Below are experts of layer 5 (counted from 0) of a mixture-of-experts language model. Rows are named router (the router's row for the expert), gate (a neuron's input weights, with its number), up (a neuron's input weights, with its number) and show model dimensions 0-223. Each number is 128 + 32 x the weight over its row's rms, rounded and kept within 0 to 255. Numbers have three digits each.
After each expert's rows: "gets" lists some tokens that make up at least twice as much of what it gets as of all text. This comes from a sample of Wikipedia text that the model never trained on. Tokens count by the router's weight.

# expert 34
router:155161107147132157141113143106178141142070100114095178146157109137116126101148084094083092103089103096159108052132188178159178122149122173062141140154161082093156069131113121065098140120104112151119121164122188081142119164149082160105175130062055078119095150156120140154208053135086111110141114152084198143050167129119122096107145098133132115107113160144111149144106163153113146095106106196142129125126139170135167111130092133164135133153087117124109085128083099162100109110177140162145109076132079131102143146174117160078173109109101140162118161102111123127112115142174101155116118111185164164091113112162140141107132116134147192132092133159150076111143060192046095128184
gate1:110139138156190079129167184121162111110107144121138163162115070142105163137167111129116087106171075043116132159136179139106126083098141154127154175111114095066123163133126132113086140113144035140031158074064205200146128129118219080073124063109178039113153143141156143152138138107102111094156202116136135113093081141160111082129140112148113136126160110121101142177115143154099133169137121078148086134188132145094148122140134115118085166115163157105127093119145166134134113147117133107149166100149110120087150102137121134121138168163038174097113101086100104163104100130104133155133144067124164125169104084165104110112122149098083110136170130161101136151123085171135102134118
up1:066090121215156128103107146119200054122138168162130132100089125163085112142134102108146048088156071122167128164114189117211117100132127097122142149064115164086119097120128074134147103179113075130132118127081140126139148113149108118152101123190135140127152139140117149115118150165135178152121173141092110093083145093144117173120107202113149190131093172067096150136125096088145155148148088116116176169144170160126153086058104131107178145063151097185114167122091101138161101109065158160191120132086110170078129142134085135143122166137116129143142130133170115145140130132180133126147154152189116135162105144159141186106161125115105199079081133120182159160139094066150147116134
gate2:186144128160090163105098170122194055108138113178118177113101133125114162124104147105097078095112117114138100109176151144152131134089147139145096126096108095133145122139139112127121121107091138173121135163151080129109114084175190144144132153106098173169064095123123139094143158181160115120174084069077089052082140125153156156098119144093111135193159123119079141107110143150094135133190120114165109125124158126159153101129135128178176120150149053182053083146072108120146164156146145185124107110130058134089103141121119097123098071104175080134151195101091091160120063085147129124138144133124132145081102083122133070103048140097133170087132049072184117112127123169108135160106
up2:115142141112100140102123095110170110103123153135148190133105086118111168157141123110126078098152121137127160158120143122176097143084105093156070145074216095091134099178139177094085101130132116200189185143132049127106122067130153091193093107048119108133097093077137151120149141113135136115178128137111143157112182150105175148145117146087248053146079104114169138154126179144083155155119177137151107178144113185143134117143209110156159133119112122173131128117134088159162098081110120182162129118132095124052109184129122129123128086132158132086119098136112162108094116168194080089155148125170101112148129145101144110117122166147167122124109130130122143106155076126141099175082
gets: "'", " \"", "/", "-", "’", " /"

# expert 21
router:178168094157122184080130159103132133144123081137094165167087116130156127104100127110160095165101153137136103101215130192134130152158151138073141124175124085120123113148092149122121143085104110173152113127117193078145136163074083166120150108080128103159137129134105112161107120081084137082117145189110203118120136125113115096120171119108109138096140161109108126154082159136157160116078129130180143057121152158090096098163142146163101090132143115177149158139102070193078176090165159215170061134072112071141146191173080132148119129146080141134114139072140152145101113132130036143099141134154154131081141065138123130114125098121080120158105178118144098046133102171105094132158
gate0:126116208182103133182117119144119126128131079081217125125139082079171121118095139089093142139133119118101125157180114061129156130125124181153175140133119041154122111044077070147125135128102147073094072144126153118083120197156123137079129127209185150070168114102083096134177143123120162134095112096109134078029117178184159121087148097121123165140096142136117081124147173162110068143128136108156104116165168149143168122119115124122183139123169147110125129132085121145178130071162104141150170114167152127144132154234099170136134122150144079184176090146120159127122136117160079133150100157158139110102123127116118131130147132134096128130130129140113144111165117095183160093173
up0:187124076080113083143128141136123210168127118123140158125159137077160173093141138127100186139130118132126143119155127088132153131182112125138127124175137124134094179082161080140130134140110158128116149147104118144111078161141123107143133056111109106164140147135140158094125075120130120166043105147110138083122126086129109083165187116136199119139195062088165126075107075159137175100096106082113057117146132130188112090108104116171101118173110148057147146075103138148153133131123105056123173123113172163114083174148183189152132120095087111122124130141136165162144096147103151116134096103083035069042126117118166104091194107148116110150123129141112103067118136111161190135157
gate1:088122101217130157043143131080148147121124109082108117162115124140128183072081099144124143142049138156130156132131154072081162123117098175154131143137123094114076108069126107113191168104155116098091130087115104082101158115105115142085119092097148120144190057171138159136175121168138085119150143122146131179114133147157120150109150080111096119102155169188124091062143114154106114123134165121128132158156073139162201137134114077134167146138091137102070134116118184187119145046159160157113158109091175114161097133165103104162143083151124145101166143155117087183103134147063124142150146097166114131127157148095060080168139096054127171165130176132128135118079167110154112158172
up1:145167129081100116140171143185098146067067122068145171119148201097139122137143098126182195080124130090149117200142094095156065173090072155160156137120123122151144086095116119095096162128108112129124130117127199164175131149119151148131039143128158132117120076141079096175131164053156127165160116115111150138106092171083078113151152110110198142087164147102122103141196063129136173085100132124096089126142189120128066117133104151083108163110076135127138148104128104155155135105135107116148092156074127101128109053172110101062083118147146162166155150115068100096118114155150127066162112105154106158156143115155075107118170134155134121094141169135098166081149135155122114163119
gets: ",", ";", ".", "),", " and", ":"

# expert 16
router:161143125178124170125085148116201179152097101163104152175147114119182116119142145139117112116076116145105097164130091148125145200153189168048178161144165105110127107171105154093112095109132100127141122170140147088156076150104109181139156117120088072104138140193121118163174064154107123127066070157112157103146135108127113118062145124189111104121140163095086157159071183144082129107116097152150148102108134184092124111128163134117149142154077093157108144135060085158083184115150194150150105123124071062129139151173109173106165085084082055071138162120174110124148131139167094140079141120165174145103173112139130138137135123157081165152104144120145081132129107157088118182152
gate0:128151198124147116107084153120130153070149140138140077187140113161165183122086148133030097101072103156088097170135099135093202157118194137108147148110105113147091106133103127101090107140134190129099174126164078133127126140146082139159170156106099125055109176174076121116139062136143129173100129121099130122153148147137111083086122208102185177129122125028120105131121089094136128128134085137141202060109143113132118103125123115100116103147094110105160173129079086195104104108090195119109101150122174143141139136120169155099161106116105115171111161100163106120133163128085118167154105131084115134135140098177093119144140146141081160110135077126078129099076112137112129155037
up0:114129090169123101089114111140122169079178139170166119123110144153151117133147066123082160160164114095122194127057136109091148091182114180104193094071120089123088150115131170163130136175171156122099137130179070160107129136133125112120149117102160154129132164097151135108168112198162132144056119157115128133106143105115159145197160130115140118119176213104122093116123122108169127174110145135121122105107140140120107094062090231119150162118220137176131127081178097126073118164173153152170108112146143188106101145180135168130107105120145173181162090156125080152132093113154149095160140150133166121119153123108111102105127093089141175168172137167081139183142214102138106098104
gate1:120088097107136119097196103063105112101153146066103149043096126173123134142092192100147091145102105150083120103076146125133101131175103149131188167168128175152167096114094086126123163110107123143064123119176142176146102063101119181125190161065125106105155063106097103125105137130106112116087105084090128154140080115142099104165112099116156110162111083172123063092119155097100068167125166089104087068121110183077165092108139113107119098135088111104145134092102106155095094131187135123075161112143098094147126156144097135109201124123106052167096133156105150138137100116097099124126098130146131131075212072155158136115137171158164127099152103120097120099098161126153176078150
up1:093152095103188103148121100130134094076092135081125079142139184197189117143130099138147143073149104152076102127148130138139130108122080037131086088075159132124078121132084153101150071121164100123091126139152179139101120139079109163125120069167188097166136152135155087140080208150083049137123092121097129160136170128179112073151110161105103162123188077164138181121122090144102148160113086154110131112118104122144144115093169131135160172134158125189105114047096105137120159101070077170158148121087177131115150161137106098100119103103156144056116167113151176109119121080113074188118096165145115105128122117159178075115058116132103112135090155082141145126117131135099146125129
gets: " A", " B", " P", " S", " C", " U"

# expert 33
router:129194134133125157108096154089161131128096116135129223135038106148129128142176132095125130096108171089129134150187102125112143137172130149063174132147181078082092106186130143099081075122115109154133081117145177136137088179127106149109217122126087106129121161154183089165127159076114134103122103140126143107085105136120127116121145074159074105126113178174105180111120167126077163128111140122106175074134144171129104096141150117134127118167148104179067085172094122148113184144213183145158113107134122126124148162204136132146182058135129071089116134112147134064157087108188101166130168084161169124067147114160162118103111119168131148158107171112120111129147135133115096181140
gate0:090127149149172149101188137194099094107060111104102165133122173152105119114125101096129172135081131127099107095135088099097113174124129141175136078146086116105119135144129107189121064127184130044138151122180137109130136141118082169136189101121100146115143116085125164109083122055178121056150132170174157081128088167090098150176145107149123143150126145086139090113160136115147142116156087128143158084112143125165131099157226083154194096111140071169094202111130181129150139153119179149111126088125177110070171154096178136129131137128115099153150189133078115129143168151087181070098151137126124112130144120061154140123156103165199129135159140133118139201103137156108131150173
up0:083111172141185155153127154082098142136094134157105117149099137154121201127157165033124117182109135170091107105118085146198124140133103133123126107127138197182149135134145138115093125105089138113147165089122118089138122130152135076142131092124130103152144116211122037095204176114083199152190163073185136127150177102088113087135073123159132149105128132124140178084138126119143078135066192140135148136156115180184172075130091080158088156176119165161120115142162152096165121057115140088094156116111107096127097171176151114141169147126067135144152137043118160108146118129132092131120100103114145135097145146142143060085125148154127143143166093153147128154087129135117147109177
gate1:092192118141087124089133090131138085124172089117133162092136142136107129148160152196112096094115217149166122128142161185139160219102172144098172135134074116097114099150180151093173154108111170108115183110121135130162096164131156166134089134173163083100149117151163113104135148079198106063166134090131141172126105141095147132210119113135151119123080140178167190118128108154116156188104161146157114104150108096123113122170118173112138121163148088141139168140094143156052122178179092113151120092133175050122127140128134134153122168109098127110092200089144154177142098109121135118101161122090128114118160145149063045070125153097123157117087129109089128156061103168114115130100
up1:114150170154142136129114066153106131107129122137131141117143142118097122097109126156179115112156123101165134165145125178113013083112152134119129150151123133091093075148125088157163135135135155125117077131095095140121128127172148161062113102189125138148134078126146181178128096101123175173115107147156090132195083156048141133074099125164074173060136147065144149131132081115118131106120083079143136112095184144151032170100096127153099129148067141088110150112107172094101087135054097164104081107114118117082119110135155139109098142192130156062124123090107113148127109129138137127153109090146105102188115091120098103139118097133102169115180135123088066138114008110151141177122
gets: "s", "es", "ers", "os", "z", "is"

# expert 10
router:195117109101130147116118175113164121164088086118073144142081119159121080107125118100137114111081089134123077125127151139136118165172166159146146102137182052077136116166079118134136096138107152150129103162145169096167103143128111155109198071113088118115116105158190099155163132120105123055126077128107136145129132130113085098091146124120075088123153145166100127156088139131092121119125097125155123066098163153121066100185090055160174080117120110194113120120081088151105173134174136138177126125124125067148105145181072171125133124112089152138080168110114093120138124138217113157120141080236154148111158162133097151108171123168116110142091122163156070151156073156049121134166
gate0:156101136163138122135158047034117074146152102078123095088104122169064147096062112181154120087131086087150096150101106141169162146112182169200126121097158115105063176136156096107093173125106121161133090134155121128184090107122088137153149119109118183120126114119087134143211149158092170202114089116139154197175152079105107097130128125068135088116148140110109129159115114081136118155142138147111124153146131143086135167180108091124136117106200175103133110109068167189158139174161114133100116139187103182101124131132187173138130114167151150142159133129098121102146133112130109124104170089166168143178138151111138165099117140136161092206134084165044120130113118124124160118161
up0:183190105121116129123188172124153119111134125101101103133075160116127117115071150116168138122120092074153146105106118076127091103162081086143132154112151139079152116161098160131128166142105136139134119103112091130115160176156108088133120171187198116127133051092103142120195136112161070143133196112082140097156102087097154144059201151116120156106117143119181118155147050133184138130188105106156139145109110071080124067188113176063108141166150146120093094118112140147169147122099095120162099059147094054119150107164114091117125077130131090151188133098118130076144144169140094125171151098091121079155095149107110126174111153134066152124098161144143148113170173067141172110102
gate1:172108097102092127090141069155118040115130127118144168154091122123187110172116141104140135129147137107173057155108139126174136133125128143122155120120172154145170119163121085132153120165154133188151140155134135063079107050087141150165135095130090024123188143178140172086146127133101106105133095153073127131150150088137099109147178133153115141067176065102103128164181112136084125121134078139149127091134085126086085136133149105169113075180062151093128161168149168124078118117048116126116178085109142124146183163125151090097108141170142127124130122149146124102135144108112174090103122124097167101032087110112115131101117122146123127065127182058080074126170144109109102089112
up1:123128153193112165131116148161138155130135101045172108187125133129070094136159115150134113121146155153107128121041174095124107162143116099171071098126101164168198114139172121132148155141081113115127114168197141133119138113121088091146067091095106170130146107128142144148126126148115158140158132168132129150115138087165047133155159165099216107109046117189156121096148105123201152067098142132117120053097112086119149143145165103140133146122154118114174118170154101138127124114131157216099142086120158149136146136122116133134117143083151111033103110144108110099092118194132122097142163174128104165169182065118135105114151095124199130121109088135058152072113152170172130167133
gets: ".", ").", "\".", ".\"", " ===", "==="

# expert 15
router:151177096154159166110153164110157150166124081098114164178068111128122132118148109093179095126070149131154103117166135157130125154139159146129186153160118100108087088146085146128135140106096105150187119153140140107164121149112055180111180110097126096165170098102146092191173067109093142081084076183066168139141156126133140078068144117121085103085158133137077119152127181157104142116086086134136125103106151127061090100133124114132127085119129083190129144145115100182105177100140168179158094102075112097136130148179088165142143076155075141135085143117148151139108060142134084162067193137169184147121147116166120162134153086141154138183116203154138100098156100183154118163138
gate0:061165201113147171122116173167095131143091159142100101162111100070123146121095071100104089156123130164152136143103124112141147173129174089105059133143150082130041145130148149125145109076151114139095090108085116120157070075178133139091121120142070113091123100131142131151096138145099121113099173180093120135129152128115124122124105193129115115141034102113132084126118159149133120098180079179081137070092159114184155066113105135087140158106150121218142130102167083089098135137161103083155109119188130123059195082122147136114161093149115122096165172134165167095116169115157173129151158121111196133143160189190102105130090146112117137098146158144147099160154120137123107197099
up0:144170138108209199152178106142144160158115125155145156143137141112125106120118211148138078139122119145144175120112140072145122159131169101136177171146133171137127126161147123129110076125117107146077159086085130098115108111147135159164178163145124156155178143176094119155175175148113127127139158128136130122144070140111067091058070169143082071081061155101136127120155159129147123131127132070076144084132087091097112113121148102153145097125135116189046083124193040162146164123116076142179087162123117067110169107148125092115136116148138170129096168151097085063093149163153153175128129110104181154177125156136051117118133101141106076136151161125101132142084099148129085169083
gate1:124155146136071078092157113169162137167072085085150125128116198132137095134068104091104071131098106077152156092192131090157150111092172159164194118124181106144145140177048151161158129134105106181141139126155150188137163147130152063153171106098105138172135135049095144138130094143153143103124072225118094124108119152173158156153110068084171128140134117119157098121115099098120149169178093082131106075114149118131175118099115127160116103206119109091109152109156120129158134113117152114104143147120096116113145181119126162167145156075091147128138178128066133182097159115180073123104176077122136146166152131134158153137202166106140141114136159129112110163151103063110073149125
up1:126134107136171104153101119152124140107089134136152168079122148114068090075141086117134168099123117094087105155126122112168093133146116068096075137079104062147148112090137140111066132081107120141176168117119099160154100150128104112111046072141120102107152130181178179081125173101062135157127167090162162066133118125081112172172163129143142141075082155129114098154082094171167102098121125147130136051152038094145095161114167092124087157144142126151155121103147175176131164128122139150107149111136183140182131149118160106107090163090130163189153048104159088073164199156072113098118074090115086129154086113140151083122146127095156076123114138142121101132140098127155189128124
gets: ",", "),", ":", " –", "\",", ")"